config.toml
num_hidden_layers = 9
hidden_size = 320
n_experts = 8
experts_per_token = 2
d_expert = 192
d_shared_expert = 0
hidden_act = "geglu"
moe_layers = [1, 2, 3, 4, 5, 6, 7, 8]
router_score = "softmax"
normalize_top_k = false
routed_scale = 2.0
balance_loss = 0.00549
balance_bias = false
router_z_loss = 0.001
init_std_router = 0.0221
lr_router = 0.000296
vocab_size = 32768
norm = "rmsnorm"
norm_eps = 1e-06
tie_word_embeddings = "early"
optimizer = "adamw"
learning_rate = 0.00116
beta1 = 0.95
beta2 = 0.95
max_grad_norm = 1.0
batch_tokens = [32768, 65536, 131072]
max_seq_len = 1024
train_tokens = 749200000
max_steps = 11330
dataset = "wikipedia_en"
Below are experts of layer 6 (counted from 0) of a mixture-of-experts language model. Rows are named router (the router's row for the expert), gate (a neuron's input weights, with its number), up (a neuron's input weights, with its number), down (a neuron's output weights, with its number) and show model dimensions 240-319. Each number is 128 + 24 x the weight over its row's rms, rounded and kept within 0 to 255. Numbers have three digits each.
Before each expert's rows: "mostly gets" lists some tokens that are sent to it at least half of the time; "comes before" lists some tokens at least twice as common just after its tokens as in all text. This comes from a sample of Wikipedia text that the model never trained on. Tokens count by the router's weight.

# expert 2
mostly gets: " that", " which", " this", " who", " where", " but"
comes before: "1", "9", "2", "8", " The", " he"
router:117172140125120096101129128108147166135146151119169114140118134133104127111124111096167113089151122131100137143086160145151138133111096143143130128131104131104134152156138134117160103102147133092131109124128144169105136134151120116124131125
gate0:123071132136149115159098131136164103112128106118113118117148131133154075102066162150100131148152144163143112107133131157189185131158114139124117114123091098098095181093152082132152110153147157121146135154137105103150102134125148149100134116
up0:163107116072155127111120157138154078165167112136114149158113141178096087111105121135122120123160136167149086129143106134167150067143113141130121106120110083096120148100153107166117102152166142143138132132124122111126102128114139166075152136
down0:167151179103136161144141140155159152146155146110121144139097121133121125090129119095117139118100125112137154125172148101114128118127112142079166141134141104107146142167140101120137121186157158141127128179120134130111092153103148144145097100
gate1:138125123108182078137130137144148143156154135135156099112147128137136101109116099119112163101104160131085065117117121152123155165083097162116126141082112143096128169132151097102117141111123153125149097164144092170084084141134146171128119143
up1:107102117124121133129136139117134080125124129123091096151132119127085150137130162122141104129130146128164150116111114162157139126131169148108111086140115118132132118136145102113153124141134181132158119103147131097113131140120132115142118139
down1:147139130094115108156137120143156157152151096105133121122168143140138109108116112120120191149113136151137108120087169116128146137083117137137109145122144093107145138124134127103102125155162139096125111130145096147091142125119155146123108122
gate2:108112137120119127100161155117187118165150118125134123124119167143099163157081163083133155090129131191163128131151131114116117119134170110147133131128105176111146148139146141171105115125176131138172136148119150124115131120153139117126117150
up2:147090153135143086131094130138098116093109121157097104176133141144141175105079115117138147094063159104147107083118102119112113125125106136124150113131112155119103130123155100146124090149137147117140124141135128194156155095129140091150133129
down2:131146112086113134131100149121110112122167107158168122151123123142084096142121138139103077119140148101121115135092112150102151105145095141124162120112124101157145090176145134129095140148112102166069111146145131101096131094207114070097139141
gate3:131109083158116120110126151115121153110087094121132125150111091135157127181216145130134152132109162101129136147135141126147161126143082136163149088117155137139123116146155122152164150156067102173113148111122111101108185154096086096142103159
up3:189086103208133115137119141119115159158122108130107095136143147136139095166140088089129153132129168137107147130145109117113143140147131128152106111124150130130089123120114103118148134136118122122110146117100114094145165140150105114119102146
down3:133145149150132109117141162094153113106142163121144146107091158140137149149146132116126166137134157120129132096141122129083110110106116130120129144163152145160147139103124134133119145083096070121134120115132117107092109137111122118081125134
gate4:156131119080167130157145131149134114187095152153161125140122175168088138142130168106099144139148140127114092152118130137175112131080120137110130115128136151117123139156147162103128130120132133143138111141151107125140156138151114159145130113
up4:187121135120153090146109101138105150163125182142140140157148155170132093136128146133150100123120118127088099178129130124121146134135079140100161141146126149130113136123132133120102154137114140152100099173142120175120153130126161114154122094
down4:141121123077125146169095073133139092138150089156136152152132130147089172115111164116129164117100160104131111126094111122144159146136121138098138059126147068122108112161126164125164129117100107124089114133148120148115155093117099132103117126
gate5:132154102122135115128167117113136127118150145099093164121090099134099115125156131125114098104168071118129117190132155124170131155138068116167145111094093120109115135110145167137142131139117104127118125124127127156146099125137127138149119102
up5:119161136117136125151161101088104140111077137141148175116128097184108122150167136153121106155128090077099088183118110119179141184170111157172124104109097123080120129106151142100088133127111133124104116155108130127147084123129100153137131085
down5:133102048117155125117171129103134173092129105141119163103127123136115134154127091129096106122115152145158060112133119140114108145116154108117132126141097135131112171085085134108106109079122121113142108186129141139143141140122121160171125060
gate6:160139142106144136158096138140116133163108097125107100174125106138112100102139125123134143124135127147096105129120122119119113089092121111109121114126110157163106119144148126104130088161112128116124093137140122183162119133144161155168110116
up6:154119121142146088097111129150154127102138125113099164095159140112160102111101159165148089110135104156056124131123102136097134146084123099125120113097127111126112126132102124134146169160113146114104117118168118139151111140132143125102109096
down6:115127129144070155164156142125167138135128092126118119124128083155146157106158118160138124165114102102176135144159144105151124161101168085159146172097138142121182137175117133121059123115099099148111136147148154123133114152128087127159138166
gate7:107124140100120094066135147167113084111134101139169161141104100123144138136114153145127102101110112127133083120116147150176155141093113172141158152130130137092118128161150116096122099169098086133088122161091108173161162076128121133116142150
up7:124117096107122127146135109110118147126115120118114157131069177142122113085070127145163137101082127171144168146123090123094132182141175109140127108125147169176114133128163111138093146127115128101158125127166113102106141133084171124124105126
down7:134138143101117132109173130179116170102124120096153164147167138155143110136087150078151144092144147160144162177106127143082096161137150114106107099145111133083128103134101108152125151120115114086114131111145161125144123172170128110149094114
gate8:126085113135161131089112088105165103121124133143135148120138093114117112146114099153107115125121132160114125113115162106101195164107129109129137104127126103155128189130192125133149082110143131117119049112132168103116147103162106106159102133
up8:099089086119154082099110136087127088123122129132118150086152126161122134130095104119095163159099144102142121122156139121072143147163141128137131116130132106129084167121153157190159093139119091099159142135100141110124127094136155148132131148
down8:115105133138142101106075140122135148137162158136133125143108086123116138173142146104084113122120126128118095139207100137144149137114135130059142113133123181153076145116107127112143140127090117129165122151153148108167141171111119112135179124
gate9:135121077135099137090137149102126133133156125099076105092122140152114119163104099143175153110138100147101160156104113103100154098124140171087089132066141087126126136093130129139116127106140124107100128100133129106140151137122127130094141125
up9:088143135111081089156128121140149098130131083150147114163093097135120150107107158164076129148126186106165118123126143148169120122144167116178156141144105118085143125117111098114146141128155135149115156094160120091124117105120132129152148141
down9:112104141124180107131171133109096150133100125137133146103088113168140171118140129139102111154068138068169120111099146166157115121123129093128124139136121147144098136137117112126115091117128156080142121157151107136127108100133142083193135131
gate10:085136111076131117141123138109124129139114119159127107153129136121139140122103119108124111144102116078157126120155096105137117151136144164127132105102091118143150136130123097148139139119114157129172132137133141088126155105143098113095149137
up10:166098143101138085093113141164122153144121133094095167160123116133127171147121126129143136130141108168142158108126144152122135158082133141099062108123137139137137170089166133145124079121161126115107102150109119172138124148100129092142089155
down10:098086126121157097142124144133115124129142161096078094121142150099103125136154145127179112078104120141101126119110121162133129139124142080132094163121129156131127105113098139108126095113141153154110103119112134114107130130062117137179174078
gate11:111150124145086102107134109118110104112146118123138142127140096140170152142149148155145102133110149083111126108132107133132161127147108150158146144091086181086114105133092140088145125112118107156122123155146109128156136116141096109136148129
up11:111137150154130112109148140131122120120127115084141145135139158135133121125129142101130171141136189120107140130132150140138133140111131163184125088128116159117131153107104122088158138105138123111164148158173131125110136116140145111153140154
down11:123111130137119127152164128113158140108110102118171127128123104079174134117180107110125154144161120112150173144112101135156134132109120120158139169133140115110153165077167155105161137144107104117129097156129137108139140144122137115149149186
gate12:136126131157089113123145136126112102122117153127131134082131105127164157116148116111136088112198141144111159178136111113138112141160093104145140144097108118121112147109133146157124134130088115135129187116171134155186156106102125118081104147
up12:153134106141124154121129149135151145156141091132109074131141112125125162144118092155105118145186141160106112183131142143171122159128118169150110162150113091132112122104146189152116112140119130204134190129097141088133156127133167132098111121
down12:128135110169087134136158123140136126122169136125150136098136123158116138094116141147097158159094134129124065148126128145081115100156105162179106121149091117136100095089103132153106105116099092127126116106131121127155127165100080125074114140
gate13:098195159103113124086132103090112161105120106131146142146112105105161145180144158162132062126092156118110119089114151117163117117132118101149120134116146113120164107113129129130138127147119150197097136111143101100158191091162141137181114081
up13:104115200137123156146144150114120133113102150163122147117135151142101128097096172115113123140139175134111116127135168148128107131166113098113116142145102113161135112116122147129170126099125106136147186096113118110125116139154146080082168081
down13:151124093128114121135144126157150134181120146141128103128130113102176159156172099138166117168109095106113108165133120121096089119116131119119135134141070121152102059079116116100084109170160123133096104101145139150164134160129145150173110123
gate14:131132100145117141107134155131207094119097124098125115051102141138096133122119113130110144074111137152182162124089094189142140139134141126121104140102093134137149161123126138056145115113114156145146152110133107166129150143075166126123137156
up14:114140110140163121087091150104131153132123150073147118131176140093139130142090107160063142092130189096118084143142151163110141138163121167131122124133170134127138157075135139109124170163145164132170110139147105105142129128127134121116139142
down14:136158141135121104138144140119146117145081124159157145157114099176131096170168143107159132148171121137104129149122140116094137117105144117147160107128063159115157137133075155167133141119125094114125091100096101094153142135140091101134164103
gate15:119145127131114122152160132104105132124110104149153145099154083136141124134139184121176113096164165126112121115128103161120166114096114124169159097100101119159129120151114141150152157115124142123115074137152101113091067108096160101159110158
up15:132144123083144118137143144140078162154134096131152148105154115145140125128126133113158134138117165155115107104157066130099126113073150140109139051136157117144097109143107114186148150131094149104106101147138135134070139131084149109139093153
down15:137113146142171146185136098147146136136142133179121134119133197135124149116117112128127084118143061133124157136173093131162134136121110107133094099152122127109139160119118138134155123141135120145130097121135125122132139101109106132161099121
gate16:094131106128093103136133124148187121154201141134156091093109111145113144134102192119133106128162131163129142127153121160150175101123132142124171122104112119125104161116181156087100093126167115108134049138140102139117124122122111141125136126
up16:132174163151119132112137124138115111126146158112116137160119125141135152109162102144162093088143114100143136169084176109095148147140086098123090177093099152118176125111121136151142130117167152146094138103163166132139110142149073107149180116
down16:118120172109127132144133097135089071119100091145128160114125126117144130133101106135127112177157144101106084104187092120154131131128179161133145146125161142126113093125149117118107109146125151107143134123163147099149118126116150123130108137

# expert 1
mostly gets: " \"", " '", " You", "்", " “", "'\n"
comes before: "0", "1", "2", "9", "8", "–"
router:073123107127115096148130162122147110113135135085128117111105117112080160098157133121177106085150114125119104151102167157139204085097041113125137120088065143121148097110119153125116127093151113126113117112136126151121136113118106152135136097
gate0:158133125133102111130113172097124127127139136153096133101089089166121111077137168091160146121080169120090113154125117140101130106122107171160139106144123116090119137129114131106179146134105152108092106104138168139125178067126131137151084143
up0:146099158129134098132145148135129163111102111121107101135120174097106101111126166118108168124169123136152124136139128133116135161145104122118121161103117122130086131124093178158149136113117150161175125094142151138149128136144117109098140114
down0:120100116116144128103131111133104155149137121115125149125125108134140114130144126108161139149086166087115143108153108134133131137159106122168129151074131092103162111065149091102103113107152114111140113139116128134152133131083105132146119122
gate1:154126168109114091110134078107140157132136123108132164103116117110127099096087133120122139138075154151070119069130110144130177123108134136160127147115116129130132140110105138111118124110116150143145102122108184135175128118118090129118110135
up1:126147098152105185121105112165106118097127120109129130125149144164154128158133124163154116165157080111134126127120137137153093127118157104129158096137133101114146147137115132146131144128135123121079165127108147107115132125143123174143099131
down1:171131098182130162155138147112152107113110149103116144132137145143131146124152127192127078143127121148124152190121122124153103111145131121138118089131105123103128190120171121201099112135130119126097189133125146102130089155148154142124132123
gate2:124109134115129112104128152138156131191131156091079158132162088134085082122157106122130160104147157129095101157124139133126143151163085130141117121119133139078158153133132144144135121133127166120143132118099131175133136154148097085113128117
up2:114135127120120089103108136095100121180114163148118163128125109140086103102146079109101160125143125110089090126137091146102149138164107156177106118116140123100146163156138123121113142109100183108164135127132113148171184149148114107080133149
down2:130123131092155119154112110108110149103129108134122161123186102119090100151107142144121149095138121120111099125143122144129149132141096116162157100105149150136120144110131152111128112172121152144170169148147132102148153116137160158162145094
gate3:170117119153142163079115101137134154138134145091092125159134106114125108108150107133174156127150116145109118134124148123081166125155086126101101147125124152138099113118136161142118156139148153106162139135127165131133131142200091104121130104
up3:138135082063133159128121130130120134129131123082142134132140090110130151151129120131189117140134077115129161153135167127098144105120113163137129140118159134142131133092149151140099107188126066129156150119139160158132109107171105089132126134
down3:094117107113167094171126163134135109117109122163148130143186149101106124143130140125111144123165150120166168130088120143149113120129157147100168084136160101118144143135142142090134152122136119143128123173100126138110152117153138139115139098
gate4:136136123105119141138118096137113108121156135141127128090097087157093187120145157147155098120133156132147088162108129128129118174121142122114111094155141115112142151165150146139124131172141135137090135127155126135083136122117085110147141152
up4:149145130156158159122151127159100133113151093137123115142106119073110126136162094095101148123138135180119123100122159172173142143097115156144100176149117078112080139116101142147143156107144169156168111086169123124151112127138108119126164122
down4:164112157159156140125147161184135149117169137134125165125161150108131119120079158112139157114114108122112139151130166141146133149112136131140126079130118169133136118114105109133092129124143146106172131095101110138169169134142151136122080116
gate5:118105114166134114134117113122132145122131131133091136143116105100085158141120107126130121108157140150122103126122160127129122140160090167127143132093111100096138115165166144118157144113156131121140140135152112111143153152161113147158112169
up5:110157113113119120116161130125152141117137140136136121128124118154156157138103133160129110146089123109123155124109112118149160130118178100143094127162119165160134155102111104118083092130156120095097124100085182107101116156116121093129152092
down5:132156166162117147122159164116106117140100168085147170134122150135093150121111112075143119112126111133121138139105150147086140137128058090121130103111120124094125095141139141086111119108127135100137206151149144145131101109155109175106164141
gate6:119119086159150114124106153157141160110129147094101114088126135117109123164151132096155167099127118103087098123116175157149143183101102135113095123098130119152134131124132128125144145139125106128127131110093139134076105101120164108101107111
up6:145116166121125165128132164135127115158098128126111131147124128166110116101162141117120162136154141067140119146129086097108150101152113114123144130118147125120152139123149149150172118105131138127180171174117145162149144139147107125095121147
down6:105119151106101101136152126152122140159169137175134133149154154085147086118114125155087123143152120119117131148075104127156091086164138141165141100146130078141097154147098095147158101095124085118135130148139116169174157183125156133105129136
gate7:099112129184118103089142133121144162170136107129135126094122092141107098115145121128145155113130122149142131135092117149159154173115119104113162137131104084109103124141103077118148107139090138097106129103107125131109158131124135118158131099
up7:089097123153134138082111110136152165091147124117117164110109155114115136141122153121135119104107148104125143147147113148126128129124149101060114142135128130144129128148125102116183120139128111143123097141114100157136125112140164138144151127
down7:192120151104132143110169159149173104146144100161153122109116124135160129150132137135127127158130122144138109141181096098133109145145172127089116105103138189099125136159155112133113169142146107129107136124141107105105128139181103114144104127
gate8:123121124165134121127151101159115117098139130124105122114138127107114109128140103160137158129136144138151191135131132130141170086149101149112193108151144042099120134102146124111135134146118124139113157122113104124111145126125131123128130116
up8:117115136138152131126162122129182160097131143114164107091095105132145118113138155126123166140129163134122138133123139136112130109132087107124146134122148133134105118187112166141143142171103139107087093120130069157095143157096111095139134106
down8:151176122097150145146153127141131081121100118152109156142132089087121166127139174115140107172131126126154117093176159137124165127189111129126124145104134111115165118159130136120097168142097104131134143137114150099129106101159115132118094119
gate9:155130115106151124109150108150136127128146094136134122120095109120120153104115116151143126126118128109085162135109117101162113117101118075170131119118109130107137130124154175147115108106155154140113097151120134100135134135145126153189139207
up9:090136128151116159140106142090150138125161158127125145123135145112141147156154141135084105131143173141152131170131114112111152133165140207104151101125099094114148133133147109119108163158113156153115101101133165115153125134112123089056143093
down9:117171154138110121123136139157170127157130121109121116069161101121137181106135150126101138163136152165160149187087180130139122146127106113142162158115145092115161162145120120153122120137156142091090116115127122143151098132119098135124141144
gate10:138174124147153131124119142124158132117115110160150110095089091142115104151095143138123136141135109140106119128101186133116168083114126115127190128148100158111151129168138134105168139129146096095111151145113104118127150110139157140130081141
up10:123142160138131156167141127144146127140133153132139094085137139123119131104124134131135125104155104114089134140115113098088121111107130149093182111146065156112170132120149114147145158124115138178180129113128134099144116118093117135131095078
down10:160127135163098087128116098121123133138130086111125154136118143141151164094143166118127122171111101131150143108208082117123146122116123131150132104130161095112089150150126121169109127119165099072135131134124162104134127117092097135085124141
gate11:151121141129140140119141136144150121147135179106126137088114095151111143149083117106120127139132122102115160160124078121133120133132123106147084087101082148125134158130123111127144105140145093134137104141126129146130124122102110120126124134
up11:126128125093114080171102141124147149145115074137091139177110189133088142100147101135118112118136089127150165111112127130148149143123114155132157154119139138135113152112133110074121102121134127113149153129098141144130129148171121132098162098
down11:113130114137109137162090138113151145135110107145137173146127085148136117119125119103160123143074181117091117148152118154126136121140121147111200087143108113066132068116139144105094135143122162158099101170154125153117141137158152101120113141
gate12:155134143137170136099145150130124090099126085093151111145131161135138095088136150149195144144104148136119095108115140121139135096103090170122157142095124136091128122141117180147135154088150091062107116147119134146152131147124156137124118105
up12:116126067143137124127104137123151112097126106116142118152175080155125151141157126107135114140136116124100091160135148143128155145145124200133133119115112126101125122156139146138129130121091133154106141114086161125188115110120110149089144122
down12:139113101130153102130179126116095124132141109120131133116106130112127128152186116144157131120133125100150142126167110144119099145105112067145106103131140131142109124142127101177118135105163107139133119153119175135118144079168136131114136145
gate13:086121090125144141095139117138074114136118140167171129097116140115119160136115162124120119092153155136110104157122126130084114147170165140121133114168155135087129162128183067069147170143118120150139145102133077138114085099146132112131165118
up13:155106083107159138121135100120077091159098109138140156128122119122156156152109174125159087145149129109109107164140089107082143154159126114098105126166152170103128123124156081076074132114105136123136108138131113166129081119120131146118158164
down13:127115140099158119116092121116096123134094161134112136105128131114106175128159135116113131128095086102127125148171091139115153107144154127114126138179118155130123076118150139125147104119054092119106149143139128112156145116093193111098113138
gate14:086137127134133130137144152100096138144096113123116104165120157145091113150165144121091171131111163085167129130133155123130137121092148175141180088159124103156124130172124168141164117158149101101141159143149145150109138093114115091127150126
up14:140133106160129174078069150139172126096147128108151153102116153147196126107163128173113108152085118124113141094117148093114143104161161149161090163135090107104138130118079119119154138163110131133086154142144117122140115168151117128129155198
down14:130114138149149127134126170137112109125102120135078135124120090099059105117126115093098163093108144117166130146050081149134124147118148145132172081137137133131110168100139151143171108123140146092138123132110097157126139143119133130126094111
gate15:147136168109086149116113125104130103104112071161135146117052102158111152142130112111122154115135126124142161129144101167167165092119112116151117123113114175131133136146198157123110116135104145120155119105168150089134127107107112146135155115
up15:081153101120166103136176122129143154179134169096163109135132131138136116118148134136096097099167112179086102129104150069089116166108104149123144126109107100132155177146126080130144114135160123117090122155134122179092125158135088100137134121
down15:084117096099125103076125200117147137145166122120095098183135158124081132090168176170068123157125066154127148112149154152130123096141104135146104095112128140122113132165111155177157153115121130141128131095113136153112130118110136093107182093
gate16:122127140085153047141096148102149141169101137162119059124148112145115116108187125102119127109107100111152097126111169136152152150122104154106139110120128152135111107146109135173101121123128129086113079154109148135123117104146127142111145127
up16:127121128112157099127097135114118130179088154159113097121180119131134112091163114115120152130110126083130096139142108133111095114157108169142146095156125153139111121152095108156114120087137128100117072154092145121152099095129142112111112151
down16:171098144133155102128100105137154141134134135153132088142156104121142126160114185082073133089148076119117112086149146084159151150186119145114115087127099155151091129112125177188167122128112112113130130193118106163101142132156113107112136113

# expert 6
mostly gets: " with", " to", " had", " for", " on", " are"
comes before: " the", " a", " to", " his", " an", " that"
router:112173114150137109114174138129156097151189127137112110121117117128147137118146117163121117131148143136113148158083174165140143177129099112153128136081082089082161185121140116126123126140136133109081121086136130148119100113162092089153142119
gate0:092155079122126107096137152110187119152122168094092114095133124133126138131155133154169090125102132126141106105099123164129168141140090100136091113101125117152134164135122147068189116095136119112119116121119123123143101171158099125150133152
up0:116138160127115125183118146155128150128161133153176125102100163155097133144105164079136115095167091094105159169101145133112132151076104121143164125103119167081171107151155136119111085131145131141155113115152151185104148114115127110099119146
down0:147105175096134127134115152105140097123107123139172110137135118084116131103151123136115121184176153104119080103177119132155129106134102145085143165120151118127103103150116117133116123129115146123150143151099094121190161116105148139128115150
gate1:116088165162113164118142133120114170129131131159162140136101107149130119144140132120124101114141146072094140169105112106133125105177106147157150100135105123130120104156105129155165130126129102165137102105122154154168139095150092125157119151
up1:166092149116133103103142131110085131150129101131133156121148150147137102115100080080131160130106198111132099158158170129120122143118138153120121120131144142141126153127117115146123136097164148104168098128108162106132101114120154111106131148
down1:108117130171099089124115079144145133107092141167139143147092156148172135141160183116113131105108124113117092102087141100108156120162137137108099106111154145129123120095105167139132112138076132105109118114114133084163132120131121155145092160
gate2:136129131131128119093115102088145121104168133098143077117120113153165113179133116161112119132164142166089148169146113114113136081114125167128145138095157133170150118106070138134136126111093125143128090104116089102152133143092086143119140095
up2:125150140119160111150153144149143101149107145121101132120103104162112130181146164124122150142142118122121188127132129125140103175124142062127109137099135124147126134186157184130139141177158130113112112127190147169098068151138107156101098144
down2:126127122151115116113093137131127157102112118085126130114148103104112132146102117166159141136151115145148138135071172124130136135113120174138141116078160119125141154126140106120131113110099176136141101147157150125159130112176092147167130124
gate3:158150170120186112109142140106160131165088106108150111161126147128120120106167172123167140161114144092125133117130109133136099131105142113100151138157156141135172157148117143105150176126097095120137138122190129128115098122132118123137125108
up3:127123133097106145097140111123102115124115119122127157122121140072144152103117159137146125120123167131125135113134120133121115163090132151097127153126125109171110102131147141148136136101132146135123116115160141130100165073151159140096094133
down3:101132136164155113137134138138138096102125131106118125140099147141144122106138139152113128126180141090152162109187135170146108152135090106179096147125108172122121140135147143115121135153126166125142115127151110141103134108105144180106157144
gate4:146156121119144150131129146105144104108131124132139128102122138148145099070121126141120124109115153171190124111123083094105173172120113106152133102160101132114094128121158149137129089148129122121151078133138119133114126125145148103090096143
up4:125076164143125121089139158103123157103151092116156124152087125136130107115172120097117124068101139093132140114138098109113128086086152157096126092113102153106091090106083113096145132126119127107118146148160132165139146128123138094130154134
down4:114137146130166105135159163135105140149099148124145133153153134148149136131128105074125102165127165131159134146064117132115103107109141087083097151107144130111106160130123147158082137127124108101161130146077168133129120124107098111098089161
gate5:156106124136113143151100141153129077089154102093127123141105117123098184157093107140120134138101128143088132135133126067134131134126139126155144153140116088102145164128175154114066105110165159152166130111139164153117118136190130116134116102
up5:158142111113129091141166152137141112107127110133109144117105101130114157105138099120146137150111146110124146108138124125149125167098141150129119186124154079101139142106161135143119149073134114133147136128137138141118125104158106103155122070
down5:148104103119093116149109108119129132137196123126136118137063170093135127079107098126103123167122113109136147119219107105095089084129173151120123141163131165095128102130125136120126104132122127098112143098113104117117140109119125152097139120
gate6:126141099110121139161167138128124126150137111100108150124128141152126124102124136146090106113154130129156146079127089123129112157107143118140123117086116119111146182159144117119133135111126158193103118128149112195137122087127137115179080139
up6:124102107089141136108137140146138141113114138167122105165114139155140160116125087142139156128083107118160112112132066122101137130124121138118060149128134150163123120126098133112111143138111155114141103106140108088160130176085154106121099183
down6:136121112091131102107120165097140119174102124155101144127115146121170127151150115079177141164095127116121152148114149077138141118111135154100133104156131130129109122146122116150073086133145155094147146139084125135126124148113122096145105117
gate7:140143126100136125142151144148146141153137132123109160136121161143134111095111131131168102138104124097175134126120148128125172129136117157135136154072129164131112093107073104084145115072102161069082124149104141169103156117154128099133135109
up7:162143112141102147144127099140132151119157185125144165135108136119118179117127135120144076096157113091102144118093130136130170090138102125137138104128151181147158097147113140115140108160165081174134112109132172121126100105163120125166134118
down7:151162207127132127121125160115159111110138113122155112141121106111096146096131146148099165130136128098114131101125151150150087147107132093143138153121091133139159164118148112152130152103147148140183143089124087138112115129097146150156158150
gate8:127109142124157164116145113142104125131152159125106147142166101146154143175184108131144075132149121131144146152128135113101111119123112143143138172136127125165147133095129100134183122149121076160111134088106122109132101133147132100140119135
up8:086112124119151126105078122123161083099169140110126106149113079126156081096100084127151147144134173132147129121126119088136133118129101097134112139074151083145109098135074145134132089144078110168086139106119113106113092101150145132126105149
down8:115156139136144139114190099118162108130118146123122076122110119074144139142162110158134137119121113124168115124184104134125080140121113132160112127130129144102129108111083117110105171128090152120112128127149131128131075128113138126138140143
gate9:126157115137098106152143113134138117166152125145128142124101141125133149098097145118134097108136101130141136150121158155175176113102093121122081129111084096124142180144172128124123133076170112109154111143115163112117117120114114167112123139
up9:141108116104138140165151118138096118142093097164083169147160121094171134103105131141093155177099130134102140116177120156162113096139159143101112137184154085141077196144137129138126164117117109114174157147091140113136097089132131145106076153
down9:117170100128125138119144118138096132144107148155075150128141127119137127143104137123156099085136091153134140172052150181147161113108098112137094119131114135113120149128105121121123119076109156147095089123114170138109144131158141146130144148
gate10:140131155144148120115147098114142088125168084130158106109111076143117115122128112094150140111151151167129120135120145108136199150148125127136114085160139129161157101109097074126114068114134140111145091094155123125147088110143119156097127106
up10:074165116110156122099107173140127138110109150131145116103120146093107149078150138112137101141148108114078115090121136114135095142093102112150142151056112126129123122192125126125143129145168121079125140147104138105114181133147110124167175142
down10:146106126122139111168097135174113138133152075078143147124132092109120083121151096157163137173133139140136132146109177147117088126122076162117136138124104108133160157096134132110136141122129166089104104118127160101166129149149095162128089097
gate11:134112118134157085121164145135109145120139102141154136155120095136158116129120134135127117122148148160117163092139142136116135068123131126194147125081129137141181150083106135125169154115074099126120100124170112142118130101146128140127165159
up11:161154169111074129133113109121134135137106104163105177125118137090115135104129106126149107124091105072135131125135137103113150178087118130074142139169123149100110106164167107132098101129166131126139172117103165135134105161139114101111097118
down11:122124121131146145126121089098151115151167105176123161103113138175111100158110114120131109066107104136108129109093154126140167113139117124135130080118162095147122157133104120126172099129169155142088111157138143070101115136168120111128119139
gate12:157135165146161112076205146079143130176135115146085141160124170145176121088110104156128123126124156170151099098112127094145140152105154145105139137167117116130095098176091084126118139121133101137149136115134109101116114088103123074148083169
up12:136143083137114117147107131133145152141119124155138105083149113162071136167149132129125187169167147122121122168117150112124122117175136139168105136127163112115121126163135120131137094145117116215128129087143128133082169112125153187147136130
down12:145125136194127134127117142087143112105145187133141144099113116094093166145115197130105137087134106134092148159177131101142127160128094112129132107142118158112143141125151149126132072096164178110129119139080144121140135108096119147104112090
gate13:088124123106093161087128086103149127114194203104101123137145122154144094127078103160127127121116133120074135166129135165113134143130137115127113124113120143162171170122083132128116114114170143134119104098118119109115161118171115129092178120
up13:139152135166148121126143152171153120140137129103143102164119141133117162115139169143152137092151128120132153145098131140149161164138078129173139088099107137146152096134141180111174107150142129161127125147161119191140097132119118143178138149
down13:155142125148173108174092108146105135093111145104174133115130108130093148107141066121114118138111110094134118130137170111103134188120133170089124119118128173104140088133110147134160168125133132121124138134124161106119137097166124139108096115
gate14:135162127093152095094133145091129153152156170129143134140115131151130112083097113147104121101136166134134141118123102140148112126171150125121155137127148140137156142127134094117118128085123098119126113155162114135138096125128145127119121190
up14:140161099131118096114166099148144135079130115168090135114129139098150139064142132148127098118115125149093174086134155142165110154149097132107072147136132125123147062138109103107115136155137118126109076136131108099167115125121100155125118124
down14:131136136161130106119142093139133114124082136138124133131128138141163149130143165154111154161088101160144123125154157119147125141139081134125156163128128134101127159113145129124138067128140130123155136161167112134130128148108168104135124169
gate15:120133095120125101146129133150083155180106123114074140157090145125127160099152148090119152154102106084125165113128148110104104090124139129091103141154177138138092118159127181081107163157108127135132160136100140141105122127120136133098118111
up15:103124096100128064108165148129099100160120140164126119096110171137127147078135102074117107136133121078171131115150110166121110121110158070124103134143128134160145105154119104115105109125130090120142126177135099137147122128103154137114166098
down15:160119148133106142131148124134138094127132160098126117119106123160146158148151101148113147169125087132118125123227147144133085151128206117123132184149106096127120119143092164113089084111131127129144126149113156133163114120110127112124139112
gate16:106148096108129111157174147093176120142123113138122136141159127144118127089143189116122139159141139135143142132142129116109117159142180119145155126125153131142115112162127164127104158147120077130138139141132106170097097100121116110129105104
up16:128177149119132094130168137162135090137118119137132149182150083088122112118154109139159113123114144147189156151114152178152141141078122137111146129136112130144140129156128139119175104151122097130106102117122130142145113133169114154140094159
down16:113143103105144106121129103088127151139111117135162141123134143180120151157136111160113149161113138106100136126085140058154164140130118122108130167125097124111142127148093145145130134155131123099123124140133151141115124141140130132096121151